python train.py --moe_layers=[1, 2, 3, 4, 5, 6, 7, 8, 9, 10, 11, 12, 13] --balance_bias=true --init_std_router=0.00976 --tie_embeddings=false --beta1=0.95 --decay_shape="linear" --batch_tokens=32768 --seq_len=1024 --doc_mask=true
Below are experts of layer 2 (counted from 0) of a mixture-of-experts language model. Rows are named router (the router's row for the expert), gate (a neuron's input weights, with its number), up (a neuron's input weights, with its number) and show model dimensions 0-127. Each number is 128 + 32 x the weight over its row's rms, rounded and kept within 0 to 255. Numbers have three digits each.
Before each expert's rows: a language model's description of what the expert responds to. This comes from a sample of Wikipedia text that the model never trained on.

# expert 25
What it handles: Opening quote marks and parentheses in tables and lists, line breaks, and See also headings at article ends.
router:118107086103179178130187168117118080118139159124103100137143167147135143176143180103167108127136104132094095129166098166085155155108142153168144145093151132154076122163116115158166115140100137162110128147130155214119117095129116127137148145124189063139114136137055121128149114103201161105080149141186168094086125091077153138196123116066156120106113199130068172101143129156131203096142
gate1:189118122110094142136148164164100106136135108165143112144128165165145128161111133137135140150082083112147135155094158182146102122193135071072090114159127171189102207112128142085151111120108083080103067182101146131136090120104151167136214107096115132099079152093160106156078081111177105122127142187145143103070139139093112116112107165114156174125064094172097150196133157109141127148153
up1:064156121152176134101078089125121127153159157081094154119120121144136108090136090125143143072177201118121200124129133091150112111115068190205149102117169124100089037122130117171136123105161121149146137080169070133161139132122092116149081168136176129166145145074079121098112153172111121119115142078115159121151089125162202152112131111159141109113161124058112110070096123143102112161136
gate2:150084097103171159127171149112106119105149122185167074098142154125121189127126124144131151126077130170160100172167133121105119099128124117125162138110102108164096112124142140127131146159101132115090142182123116199079114114096132162114155070092119092082111150118115205121124141154133118160049129125201169128108112109109139161202169185048143065145155138142092129125173173104100161216125
up2:123131137103073080124093130126146146140131096051121189171110098083116107118087062128135130125148127108094128123055154112174141134151107150136102135164135137102185117131108142112147124110122149172140085107142169092150155177168153127108100146155149150172125132133177101111141140096127131103193109142048072121222132152150091128112059128187087183120129103108153145113127090103157061044100
gate3:125136131147113192092152151093161132128103098193118175146137108127139127168154100096187142119181073054119065112160119098150133154159148110160146105114141148099143108099136095096123107139132162172069117171100152068119100146107157108090080162125074133115160121135095049123108120116111108060082158119189143138091180104117108077116132084172116171142130133158109162210173136094163074120142
up3:118132145159105101154179105142170165051121131119114146166131160117170108140120138141118128141135205107131119170125067048063135097103148115119131103175081135166100112100101155156152153147095088083122192166142139130169161155110136081084154098168144156166161079169115124170161100070147149091083095145186129153110113101117134144109118168125140137140112138168077120079159116071102178063075

# expert 22
What it handles: First pieces of scientific or technical words like enc, pred, comp, prote, plus LaTeX braces, subscripts and percent signs.
router:109105133121176111148139108124087089156112155131090101107166154091159096103144131075132054150163097107100088165149116170100167163137144102156111139124177140210125102137116095130149087144080124190142131110185128165119105139126189109162168139142172073144101084101092090131118158132175141094110135167167077163105154093040139148166090076084175147126118145108122080157164095158186171122126
gate8:202129118150169150136130120166175104179154137151124146098171175130127093137116129085152119140135125149143087130104084158115132147158136126126097197085107131128192151164123116096153098131067161163120107137159172122156072097140122088093091133090120137155161129147108090131148130085160122132106089166087056161128128127099175135162074103084157189146097220106173077186051158157142154143155
up8:188117120131143112172092111155156068150142107107123093103143176148131097118110101096130182102117187153136071109057091163136132188164095144139077190066120104110183166178087134115139103103058128136116083116142148139186094057120137075057075106111129121165152088123156144174142148092138121123142130117103089141116137123115177143148090093056161096134123168142140116141115167159136162107164
gate9:139104098163109150166134124125093123128148074158107102139196129088198180106151164115171159152160138107168129155097079145149068111087158158181148143110130161140122166155099161125135143138078127124191107115114130140127135027141086152130156099141197150143138102123130094167112122168172083089198188087163115100104150115095092113123109136165140122119048149136174066099103110160117138091098
up9:120151087174091151136120111122115103132169087140118123132213108165174197145108147126133155128169176099146072179140100156133086143101154160147105111147152111135133159123109170171177162109121107135141121158159132143084150071137133179079148090145171117140128121123156109168177101106168122128188147136120124156075116137073093149062114152144112112143043146125115028186070134180136109138087
gate10:138180182098123105100135136149114142121207114134137095061176153098120105081115150094126149107160130107134109129138129100151094129138120062119093171095096160173152129152197121125136140198055137120121122138113096125138110087201122040129141147152104091146127108081112110111115120128091123107176112128153104147119096167093126110099106110099143145103163067050120073088038165084097121087129
up10:121157134084115119092137141217139133139159122098130101108165121113148125130081148159073167135165102105066167143082163066121138142100123136182132137067131139086131141143153117140162155205095144128132075124077157171112125097097103114111123069097124143148107102138145149103125141105101049127146189115148224179178102151130165175135143106165082130121144128086095071051114100112128142115103

# expert 4
What it handles: Numbers, ordinals and quantifiers in biographical narrative, plus he/her/also, such as first, third, two, both, later.
router:110153106143105117147124148090076084121107110170100121094117208129067109137155150087102134157144136065133127114119131187123177177102134107165153176115142111181141113137103113100180112096119077209122096088145175159092168104130125133116143197140122130155130099090149098131094180050144138075056133168138131120134177020124147152127084110102133128121144157111099191102141135127123142126126
gate1:143101069126120186150082142183150091068161120077052113156120150144137142081152122110126183085161125114149126142118122136167148105118147136112102151154138070180171141125128184126145113176062129156167163149132174116117117085139143086092091078104123109154107118145111130134085087151113116146098078142119172158092120121098160123140108074133143188056177115145086204120151140101113048169137
up1:099231145129101119092137102142151108116161118061136157102171097174117086119174184097099197180110143125134193165106121126114124109102114128176165050131128080131154111137145145109169096106162154123130165075160185147154149157129189124166114121148169157093155156077129108099178128153093150119123094104115156113075102083151115085132148127176122126074139198143137089118183125162131131160132
gate2:137123107139100115143105190131127067112142143077127109145150159109101081123141125160113130163157182062069178128108122189093121164175132146105172100068117161115125056093078125133124130090138100183154113120159142109077209111098159178088136108124108103141110137134181174100133204079195120105141147094084160134097158126096084131141165091093116117146206161156112109150153146151132124132138
up2:092147185130159122134147115130114117123128107093099183103127048165150178113109064091151088079138104181163040122149124124125145121125131144129111105137156098169134099129148150153110090160043102139133115127125131114145041103215075135140125171126142117145101115098128061167168125188089109146128159168179093137091099159126150142133133131122170160142083072090115099179119075111103147147148
gate3:151213163199125122159124141170095108160133128137147122112140145156131095117156160094074115107083162173113142158126113074146168128123091140149157156071091165131133191163059088147103085125107180144107156068151158129193154108095119137135127118155129154121113082121146115118133169167125114105093137089117130088102136067049132124161131148086179036130092109100118071159176089107151132129109
up3:151196165206121105138135149139126100122101133134123152143110124160112128147096140110087155085099195144131134117117113126150141125160115142198176147139056130115108144148089071124123127128092126096085084077123158152164137149096106123183075147150123166144117122095162186075123127104117093035137144092112130067170120120123140153204159146103179058171134155125140089069190098095129094138107

# expert 13
What it handles: Verb or noun stems awaiting -ing, -ed or -er endings, such as develop, learn, becom, offer, work.
router:082074133116212102127140135092052111121110178103127071118130125135135128118123151075208106086181135117035102132161142131095135174120152142119134145127179188188119125117080131087130136100139120104109176115128133151113179144117144098183191112113134098100073103108154126115156163093143147117092109185118091123067149137109135140186093123116135168141105151134097103157183073162175140159122
gate8:134190174095129113113103169132126148140175126135184126165152156116110099131115153141183119096141077075115099123142201126085079161156066142124099105169136154154163165136082117165092151105146135130125156122144131113078171135097143180113137123101110076120121161101170162046123148099095129111112104151108139123075118060171195171102099182173163087069146173151107159157196134107122134123086
up8:127082088121195172123099123081106153152157107060139080162132110091065059115121117087192146121109184103120143100124187137129131129105083115151150151133152181128094090153154112147130056074098122128105132128130167108075165109132119166122135073117112135147134136105164149121210148104089181101107133130083156116138225124083098134177100146096146142127121128115138117140203144088083129102102
gate9:134200068167096117188114138157086144134151134082142146104125117133126114146137163155135117184075105149151119076143194095101114084107144158176147133117088127097131131176110150069036153147072165101130144138100104077101105155167179119117155137118187168132192140138147139134125128094110097136112107128110150121193163093107167169212098148093138081158133116152177144146158108153078138167156
up9:132191110179072145107099138191142099106146041101121123132161151176107179146103154148158117159146168145067065124172175078127122123132115123083050114045162103174097110142140128051147161101170144122185099104210115114099158086146130093141170128183186106166132097135127117158148155166104129115151112114111132121125083137128141153116138153125123119167146147168107125126153123145134116071144
gate10:111045118131179086158149134160064152137116142137175104152089128122131176161148099132079163118088119144171073096134124123105113185166143149115086165144144113127090154150142095107134158145128140142158197172145137150108010129093141146165162143113180136113085085097103125129113086177201075145122141131133111137148137122083074183148175140102119126131156099160099095116147086128182177159125
up10:113102186105136113143115097058100153143148128186110184167153147120123144118130107135156177111079140157135088094117077112128167148129182140138134112128144188182130106144169093181040098134123161065142078062172132152161129134126144087151138156116125112144106148104087082142058119114087123163111073127153152137174225137086108117142099075130127151130083117092150135136150136052148132134116

# expert 27
What it handles: Prepositions and conjunctions in narrative prose that open clauses, such as after, for, while, but, with, often starting paragraphs.
router:136156078120139131076160113152097095098120191184070095101143130136155116090141121082177161159152142114122094152170120137104144131115205090172174153135115185162158113142155120163172067153080083135133102060166136155151153142150165105120194167130124102155151102070103117106139153154116160132093127134132065092067091127148160183142105128085143113160092141178164188118138077141162123088152
gate1:132102111110136106110093062136085078144149162127153146136122080147109128158140164118042168114148170095147148105127120127079117136126102124043141060157129180113104174171140108142082117146128107096151138116176154136127117127172068126144076095087146116175132147111080148153140119183141202090133175187191052095150180128127174158157094103167139158087109130154099126115126147107096108163157
up1:191133111112204127116145114132144155118090071138134166126131175167068083144125120118151109136090155083138163123098099140127148131086106118162109142127132205113145056111121148096126156134107104135087171085109116142125164102159154083091076122128152061102096128075155147102191107165125121123117105121101140167051124117149094085151176025125103106051105120082172115095120119123125156116170
gate2:110115164147177113130156118190120143111165142079176130143121065108164159116122122160076130127130127124145168150144138109158170065168159095119137197157117157150162089090109139110188064139155123131136138132131141137099077169122130111121115118192143127153156185122109163173121082168200128124107198075117097151178095143091070114135150131086091082060177163159086135147136099141167127073153
up2:128136100166141157138120146078097062118097095146065178123118186133093102121148113100127138138110139141152087107070156178089144184054092151142120061065152117121132145154113095126105156143140176117129116107116085119181132081102111145126192097090225154129135078129101129144161116133046085106148123121144124139075138157135151110125115106216136124149101079081157113105133137175091125139101
gate3:131089128137131116085096118104136054155116187140062138117186133129142183080145135102166150144106093100103113065080178195136107060107109128175149116141117132171135092154115072130157111118106115159184113120198157187074105113135112134115169130103106135147105078113160159121189109083120133098117124132096139097101131121153068155153061136126089124155115117133151150128164159196150066078149
up3:138173166099137122114082155148137170109111163085175166125125180117068099151118098127115110127159119094079143157125101100189120110100121154130145125104163102079124156143072131152106141136160123142044146183114100119090147111109142096180091134115146123102129081115104103115133157179089112086135191052128130138115067170083194054080158079150159134104214132129103092130126149147102166126096

# expert 16
What it handles: The word the, alone or fused with a preposition, as in of the, to the, by the, In the.
router:093088135141109150116112142176144076130086172116111075112135166082127158099110142139164123130181032133099141114120120147125112100085149092162113133157139185170071088098082106073169132150113131174107066124190093157127204147097162100110088108156115084111086138104101102128187062107175109115133102134149073162073123154114154115136102081114126153093115173097150137110130127097183168098116
gate1:089155131157139172108109157133145115183115192168116133104095102163112157111075116093070092136130102144120121148161184088134094144129157158198086152135123135067149155112114139078124074139153178085095121145141162110143175170103129079101129102126141093149083082089175092149138196159151163100144111120139178120144147141136109132149134188131148106148063131117146150068066147209163112132196
up1:150089177130110107135124150088136157059158104162135163101109152145169097041075162105153129045115110172147110162089069111122108177139159195143189130169182157130177143146114122103101119113175137096156146164166152106111128116131122092120157115151112149130168142182150161083150129146107105134125142125197080162113131165117092128169163120089114152170068120088090113108167106158139081181087
gate2:122070086137111093140168110193132141115100050157062077088124101124071159151149138116147150150119110132137142137124160207063159172142127114120128125109108142112151145151125081096072050133166119161122141117112132117125106111139111130163062151066096133113151077093079096105154104102119134082155078108100130176126127151123190150060109135141106121079083129172108128085126089144080184111089
up2:135141081163166104112103109179100100074092056111082134160116122102105158147130152123163117152033085112127122124127123140051112167155141091097058129147147112113118125075106098145092089118126154166161100143165170169133154091138133152148102093089120153141147054070135143110139106090094140112171124100030113180151107098141199150158111141112085093118164116156148172102124180109104124126131
gate3:137152121129065168143126162100114106154127147107152126166208173099161153113147119097126202158125145082125155104155119210153121100107102139125129133085101165120132113104078167109128142227120128162056130163089143122101165115152101153160099188174114155109136110171193125139120122079123138149152145135106139114081100154113124118104132182131076117147108161112221143113138152216093154098122
up3:128174115112069130110137152113132139156144160097120148151164187081152126113116110082145223152171119080106121118144140185127097130147104125133138172104125152125123100083098146100150146221138117134060130133102141172136178126135111111173058176165121116094121101145193125127117114098108118143144143112085140122059104131140104116149134230165075121110094123118189162082152132198122183109112

# expert 5
What it handles: Prepositions like in, on, from, at and over before places, dates or topics, as in "introduced in English churches", "From 2004".
router:133144126045124132189130093087110083193104167125131150047177161077189152164168129127164100154155060095099114138146159160127163127117129150105120178113171153209151091134118132154149118167087131129129114096176122133115143168093141099128205176116161110162117144136156122128130104081116175081096095115118115095095102119097094186163151153144179151135167170133115143061124099150161119125129
gate1:117110088070158148131115154158062148171161109113157114077141085125140142097124136104137106171130082133091085163121131145144104124171137115141145181071204156120095128145132105123105164102142139104108087163123153171079072132073096097088113096127131139145130163139012159210098137113115140155154086089099090168133110137080145159177124118110147134053130121129163098093142141167100115196123
up1:150109125157110180130154118122126145075122122090091143169129227071169098150134115133083143063134155184167180102143124133106177155106141112161146035111118078181137161084135167122131152117142104133180126102146087140165146091138157125128146145106100138129108130184141101168087157134129145128120188147183108085155121139151133107059091138143121122187075126107108176168129140141219116094133
gate2:103104129081121106063168119057146129095145138153187091093098086140160124141136141179186086132071053121120107130148141107074125080126167067144154096129170139120139093165108116155101087110126106174080111139103134148089146170114133153118094150084120169174102126097092142060148120144164118121106054122058167146134079135149065117154161107164142129117155144200120130096158089117095143101107
up2:163180179119106176126082146214118123085123051107070184131183212111129136072161141162102115128137111140108131111091124115155106200146135116112131132125150130101089186128140129136099154130132108065161136119195159155145096065166119135113143120145115073133139090172128138211170150129099135098144172101147108106128120147132106142116095141070098127107132127128104104149189132178187133173136
gate3:179088153145106150116176052060156108133124165111138160085117192103136144114124190151137163104095154119139203114188128154129132106151120152126163095138123114098087100118111118141148100123162160074085097147129122109195126139136117182114184181126151155160153109130180089096197105162089135162068100138169187154117101130180090126091098096130117111124140091144159169135193123146118068156130
up3:082130083120160106134154164140095092128146140095177126153110097098157101112137139166200197059089141141139108047153121122084144126112127104119132130163152113193082143064098087110127145083090101105153196104099103105159043125176127095119156146131110111111120104108090119160146161141147134191186194100160120107195131086102130169115106142149078115133072136116136113158170135164124128146157

# expert 23
What it handles: Word endings and terms in sports results and squad lists, such as Round, team, field in Linfield, debut, Goals.
router:094098140040146091155119144165106089145183125165114076105133146147156153137140129113121098147148127075138129182159156145126148155123145144143136132097186126195133150139170119105190118133102149184150132189113113208061125142113146156177113156169112121133095108120099167100107175125191175111086184178138105164140125115132119216157113081123173121084147112174099171115176112159115154090142
gate0:128106138124136119123157070124094096170170086140130042138114161149109129106074134105154153071135162151141062171157077221152133076147065178100109187142160151115109135179143109150106149094126153096125096163189121154174141143070095181097113108109154163106167135030115170132113101123136128147174170138147175122111134101147177105148105166129124137106105135082168129143097115153119135115132
up0:158123138057139128120150116184076091120165063136141100157147100137103133130102076100129175131161137145120118160125105206151095087139042145121120145140150125097071153152133165138146125092104205126093050148138155164155127093097113172093116110098147110105170125034149161094067079160159162140167138123157177142135153144143159113129135156100161123137142116052109081120109146140094166107100
gate1:135049128146158122119140112107132136139104168087131098112144150172196131106105169195090069104144132154117174073120202138132119185116123189195152116131180101121142126154155173098146138125117163120142120153109165122148169133095162145135107182174111152145113097235119114160102183105172124055103187165114102132147132108108151157133109176154123150103128133132091155117164135188129137074124
up1:139111114153122117124161129090088133135063122088144157122143133205195135125119132102105057107077121137187166114154167158136119151171095184141137115156164146142132214124142157085115084166147147129174079121095093153180120158098157093130113118108114134114094023189114132158101138115153134084111163146134129110136160154110092148094107156162125124100101167090123060097169187159149105106179
gate2:080117117107114109042124136139089102176139155098130175082148113179116131123157118154139127164083106153108099165159085116088188136105154120096179110161121106095148129114121080073079145080108100177105155119069155098125125058194154130149123121148103139140146093186176154135164151118126082150112162168183111097132190136081136122097139157184149162152146147166102102077120167165110157187088
up2:114128122136079130108163174130110101077085127139110087157182100151081148136108096058120184155091061178168156186124171133107112174116122075113124155175134140129130131142148109113114120117126118111123157111141183163156120202140082148105118104073164145083108108102132088145174111146141157085127159102115154093125110108141179087095088143154104186088102121079161156163102122147018157158088

# expert 17
What it handles: Place and nationality names such as American, United States, New York, British, California, including "U.S." after US place names.
router:076166072108162124109186095094090071121107108157149123119179123132120160087122117093169112134147084110114114189151113175091176151030146107120154173087102125155109071091103127117142086108105169110070131090133095138134127165152139142166137127182166085136123089107100135067073084075127131104154164134178153144103137091143204137155110102156122157101119125183133164102129160139118191154139
gate0:136172086157132133147143092144153136117098085090111188086189146068097111091073095068134138160088098100120158125097172120166134071168108105146081181095177175097162158146088133178121104147070183163208140141135138161150111091142087110165104104106127085155149130076159095151103136110148138160157067106105147137153108125128187134189145103165155139164126116093092118168133139108083118158119
up0:107146198158137067134102108103150164096150148151179126145106110109134242110193133073129058128122079143153178111184126117130170141123139156115178064120145134148171119191148096186079108141084106096156145092135160139130150055145143144133149145164146141094148146171141101090096134113109129138161128116160138117049091106155101125086125134109097077178131123161175119147160125152165135145143
gate1:133135126166135107097168148090143139150136114143142163182149108124122158184132091105164164165122109124125123079178071060115145120156063066095122123137119111157148132121140141119172172136146186118102111104061139172088123084148149157162110075113170111173148086075143138089080133181154181202202134115122106109075123110117140084162141114144104113147127173127141094113081106132204180131176
up1:120094134119095139131095143159113145119126147115110116098123125153137141143123138129124090151169079117126083095143160141112063136129147073094135140142089118094101168104147091194114068114062101145120108162151118070183110116159084105096090108087060175053051133180110132109131092095153096147102131152130144170190093110139119098192058062143168085109120141135074117149082140119081153113170
gate2:107130099123155134107151078147121168097138134150182105147188091093137120075158110153180127061155125110121128151131133124116108161058131165129100130120136101116135107069130182132136104110119185094072151206122110138137155138162149168168154181091128159078089173176120131101127113097143094113133229139101165122186118135100114172176093133144112092089113163191101188141113125181157154175143
up2:110103094177169144119130086160149159122107134100138144133129115126162099114131107184149089103084107153111102114129087146108084145154112109133134169154191079151108120127143178189182139183131134143094143146134071113132122117114138131155109122093068176127185173157134137145152110059099093118117146090127147126198119159092054089137162235143082124099143173096118142125199121127068097184138

# expert 30
What it handles: Byte pieces of Greek, Cyrillic, Thai, Arabic, and Japanese text, plus Slavic-style pieces such as ov, im, em.
router:117125134082179147100164143147122091151139128139088073120113134138145135101131121092172061203147146100094081175136090138150154186118158109179124165122168119166110097111142096090129073102106156123117162123144118151128191165121157107161207150166133103168110096080108126070159159100207174061125109163116139120104138105104168178176104126081161120148112100170153137091150069155163168107133
gate0:120143130163113086159139104098181091032171121176145145128101158143131152165135117165109087117138162134044129071091163158119095190138147144116146147091148100117173096090183149124156167125166116142091147095121098127136169120101171146182137176120131109187108102082125138078162176134124122106167144112092103055147109142103175130161134128105165137106201189101149085108070120159149151106145
up0:130120185087090169124099126086080191160084172075126138151132135107177136075124135070157120098142129116164111130202099115119161115148102146147128094156099190133054164172087137140129093115115170123112082116110097122148129135151085089020139162109139161117097098135098123194107112135135107174078064152161113168092150128130138123096112168179090132115079104142090154141152127122079133115085
gate1:113126153058141111104121143177129120124142123099095135151183118138135113131103113134129123190140156118126156136111171088170133185161116101135129131139084154103107116158114172175166121113097194113165128113198124058109104124115130040163141072165121089143131056170174098060114131227094128160168113138117074087070140110115089160115120194136127136148129167128158140159111130143113115069104
up1:106173114185138117118128113138083112186125124101087173146123172134150186096137165106128153152183116133145188107160120096135115133120136106095137052132161160051133149093153188129174167104169096120224148116145125086139207145110106142158081171114106152093218135100113134122135117150066105160078133111154190100158107159094123135155112111091151136148146089095092100135138160108108125095125
gate2:096156102105150165143101147137087071132177125165095123117080112102120131116108129152120186108116101082168086155129144191160122130124078127118158164126142145131117108137147108100116118087174077141098104221157145111072116182152100139111190148164071128135137164145138114076080133111146167180181098082151101135152069120151163125109062078137131111113153070141154128112125146095035115152072
up2:098110107124125100151065153126140086157171100133183104123164152117122118135159131145207146092067122143135183060140169152142122133139097114116136126104187104175137129148112106172075183151124122172180121099044073123088114155115147071152135180161087109128140163103169085124121194138130134102110147104124144154137154062161148138148095056165189160113153072112140135136173156144137146128084

# expert 29
What it handles: Month names before day numbers or years, such as "June 17–19", "on December 27", "4 October 1988", plus degree signs.
router:162120139095151134132119157167115130127139095173112147117185155135165139082132141098153080152205099081102105126195067164112163168152167116115148150087190161181056052118108096138149128154110091148124147088162113161099124179164177149188121210130128114136067115142131131081111100088134138053065176165142114150091116106121139140136118130129156127130094106122116130096166113155160152118094
gate4:123101156100174138109141156160109146112153127135120077129039088093198185137112139154101097148167111140173143124106095079165130108127176134072150149130172126157081140072195148153115134108111161127169193121108136093090094097076127119126155168108106238156103127139102167142137096125117195125073128096177138171125133115102156117142131102126106155121153155123165161111152107208122091099150
up4:103124156102169154137161120129135146131146092136157080174100102060146142119110116152147131143106101128160175123097112082161094133136170153092121117130208141128094129051196144132102161078131205121186167161154160082121125067072114119088090138150081174134092125158120165121195080112093167118129146133164137120114138113086163095143103100085086094132116092113191169115127111190119071125147
gate5:077113159123133149129094144136094103105137135117113131131109167190113134174162117184110131112104127139151214189151163156151091142108167202126137129153127096159122117124145124130220185103155180118135105089117141096143184130163087121081144154147151106172158106131123149126126116127143097165154104109094156071068139089162106100157086166148124141155137055125094173129113057191142163099203
up5:082168120080115162160101152161087131091129156110153135138154134127128143153179145153101132096057191147121157141120149123135152147119079169130180092188106087115135147095114139059163149097124154114143118133148085116137180170108069101103161164197152098141105175068113105073086181137104095153156132124107171088111088082112080148124133141085124162143079107169085119104067092190150134113173
gate6:121181116136144120179146085099149105126140168139146113109091074172160158129163152166113031157099093126063130114110093118159106181111163209151123146153165190123101147163124097136154106118092102094190133083092137119159098150101162108143087160175136149157128160128213100130159081161103120137102185142134147131120116080150154115095145152099148126140107059140123153152047121161163101160137
up6:150184069071146113117097128074167063128103096150128197114049154068177104122148078198130109165123195137084098081074107136104102147106094185132124192179117078151145153111133139127140073147115128123124139142173162148129111078113123176114175124108147114172141122138145114083076104124118140104105156139075139093082159096120088150123133125095150058146124116128145103113103126147093155161105

# expert 24
What it handles: Given names and surname endings of English-language people, such as John, Andrew, William, and pieces like -ton, -ley, -son, often in credit lists.
router:090126149081150131104129150119102098167144199132096136142118143062137100177180173041084119162179093087058109139183128140140131163145179141169118146115150145178046143075146125144187093087105104125147110122118131178111146140208153123155128177134173113120120110137117088098129090091135123163130143193141052156146157091137169155134123130129135130119158149129112132080132142142177176136154
gate2:204188138106188073136109132115177183148119136166177053175060084092139137099113165135143101125186081130107104114157119116173158076094135077115109174161149154110120084138155125111113130167151184101115110085098158112152180137121154145112201120100125172139119097087128126092151116190090118086095147110082120149144158115154153134157129164128120068155127130106145122204141173143154121115138
up2:157168147102148098091118154147132156122111106169133042118061064149130168089136155176144094094139065134166098135164108086157109119130160117135075139155155123075066079133140110107088132149123214139148120127140162090100141168091130148134151105119122140159094091091145128101124119196109140053104150147120066152144158148181172097138098134092106087184114149129152101150131105182149104176187
gate3:113186071171193147123139127104124178141125154177132107100154132111103131122125157096131121105063121065080107115165142097095134138111157095143111106157118195152177150126131119139127098077151144085104104141050134102128234142152111210154125152162153159092087178128131058081138131121108148158138145164097144110042093109122091110121102134079090131151127114151102147085109128078145112132156
up3:196150173172119137096083086141140137125117138158133140067129140161026103157173164137088128102144158135081111162101108073183132136103177125148159119094084117174120158105115145109120132138114151106093127083159137087124152159091053128180120144148096143114122154126131131108153121095123135078103090113113142114120126148097115151195118100110148163137107155156079183037139155092182109118223
gate4:157102087170164173103129140188130146114139117131129156161146131130127125160155093125103132102116104141101155043140169050125175142109209092124116127101177137152166080127130163109159165171169119113105142120079128119101094161086116084145073135127105153085147185048119147128085102099126095120089101148145126079155109151083128116104082084190127170131120098156140172142183113112138172208156
up4:134141146159178160114174113133126118144073136162098152097120105161184152150138153203116129151078105086142126148083058085108080176121168201153153146140101141092126166145150109071160143138165144115113138121150096085081158102113115186087105080104126130152057127143138168149150116127092099196063135135134166205130115122149105132139103134091133052153129123134087113110097114144169085072158

# expert 6
What it handles: Taxobox and species-article pieces such as idae, ensis, Family, Order, and minor-planet table tokens such as km and JP.
router:101159133141121144124125110186124090155147142090110158139188190136145151099141141066149088137146144110113142191131138131159144130129097129126112076134180116146136087144119140183136093078106164162186112149133108110081146095237167135214173139158235121180106147085125085095130134151139147132153111168130115098115096081136156123126119084136192099116165115138110090144151164177137131087105
gate0:125079114161151111118154144132126118153179157064139108063203138114149188087086106069072143156090151098107178167177153156118120114132114152095125135108154098141126123090128120163167110091084177115139131105138119137120118097090168116136139135169150139104185166075130158142172093150133182147210147147138158140167137097083129104108104086131184120170135134139084046168155164114168175111075
up0:060111157120105134130134176103123131121104160180120124198053100111125116200139149158151094121175149136140086062098101128133147160139154099193099165100113153111097141149095166093131162183166102106188132166154140127173134171155062161140106075132076146138038077148097120103096126108168109122113136168078130120123149141157135085132120127123137133125140160104179191143103122090106104174178
gate1:106107161132168157115122091223108126171129125089118093097047139211161085167102146133080178108154130101104120127105159153174117120219127119169083148123111167126082101138091157197162072103115174159159141125197156151103121113121180136165094079131160120104136141088127162068131081134139126113158150120109095149138137092157189109143095140115135098123170113110136133124070131169121126121128
up1:115147150165101087157135127119119100086142201144187145167135164140128154048191091182122082143070149207118099160125071115043111155065151174151113157090146135157168128146092153108092103112139150103101147154035122103149127137119063062144143123157140094165129126118102146105154139147138069117152076109071146125101148140123145121138103166120108175111120140150121140155131130149118140175150
gate2:183115157093143158151132157200128112134163107185096150112153150072178150145115121078133105090123133183172093124133133152133141111102145164082109090135124145121121103104156130122090086182084057114175081142182104108177116135170130138185095134121124138124163125107091139101106148076139084139134159134128120108065094081122130159128082138175078135173167166113113153112174134180019142083149
up2:116139080112147142142120161158109127218149176169187129156100084147097104194142186108133122112153112148185086169115121112075131109116115147148078159101085080129076147193143108078178071149123101138092142144133085090144163107107117083158121199126097146131171159114088157085115149133132075125157169128125145131126139168114130130133167194137093159142175179122104122084078125133074137166170

# expert 3
What it handles: Opening pieces of abstract or technical words split before a suffix, such as phys(iological), techn, mult(icenter), often after of or and.
router:145141133094225116161125067117102097141100168135129119120132141092100111121178132068114070183145125091131067146173111170145177173090136140137104145134151148134067102163121124133142085120118166175147113085151141149168188135153161104188166165152138071167062084072135095126123166078180181143091164153109159110115127111129149119164091123110170160177080138157140140155138121162144158113100
gate1:125122157110188125166101112169175118108125075184131113159145085026152160076163114100140162153182118157113078101161133112076170140064149158106147197139147101179115141100138145110098138152130154172184117173093098088135130178076109144132095134165123136082134070110107108167107135110204138169140146096110096120165081119149159171117118129160121145135131126181166091199132109120144103135139
up1:145165136143148117133129147161117126144205047191120103107164101090116151128185119153153106177108107149118121095118113125105218158069155183182169166124137088145099138129124164111072169149118152163065150144158090071150149156102144102095141164178111121114118106145074125143119155133172091191086087132085130155163093070127110122119131123155136145134113125199153110164145067098154101089128
gate2:102105079118108137132201070125139116040090078105105148166125123107125095122187108082152173183137124112152149160099092177175168127102094159111132122122119048125147111109093163143152084158089157143193093142134135102120166056143155128097114135086125129132082131130141119128200101080170080143117107122127178139114071144173177089110123112114184169181099120126118137165132152089155159108111
up2:148101097116088096085188080138096112062106086108100134112122168115081131116197105110169174197111121094150159196101113161144155097117107171141095106118138094170154120124116125212163121112061133130126066136137114116137165099127141120081126138069162097133126173140162082158208129134119121124100112110105198114119079143187127114116131108127152124184093114117166151173106072108151137136078
gate3:113101131176135102121178129125098112133148163108112122151188124124113132162179178156103144114074114108072116144163169158126114148072108094154084075107111133157079092096110121178148156195127122117077111046144164146114129117124148126092106179064114121121069068046101118169213168190123116118095135170149125115121084132165077133143136169142166100095133144144108152114116145167092093110110
up3:048071098161126187063095110125134157090100165081070120108117169124126165056143095140167137175140089179076158122083131176166133168148143140215148123122083101150152204144112141065103138052161166139128135157101166151110112148136078146149148107162104185103119113120131104109128093149115137099165141153108135140120143137122123071110126137123095170145174144159171128124171114087115104113145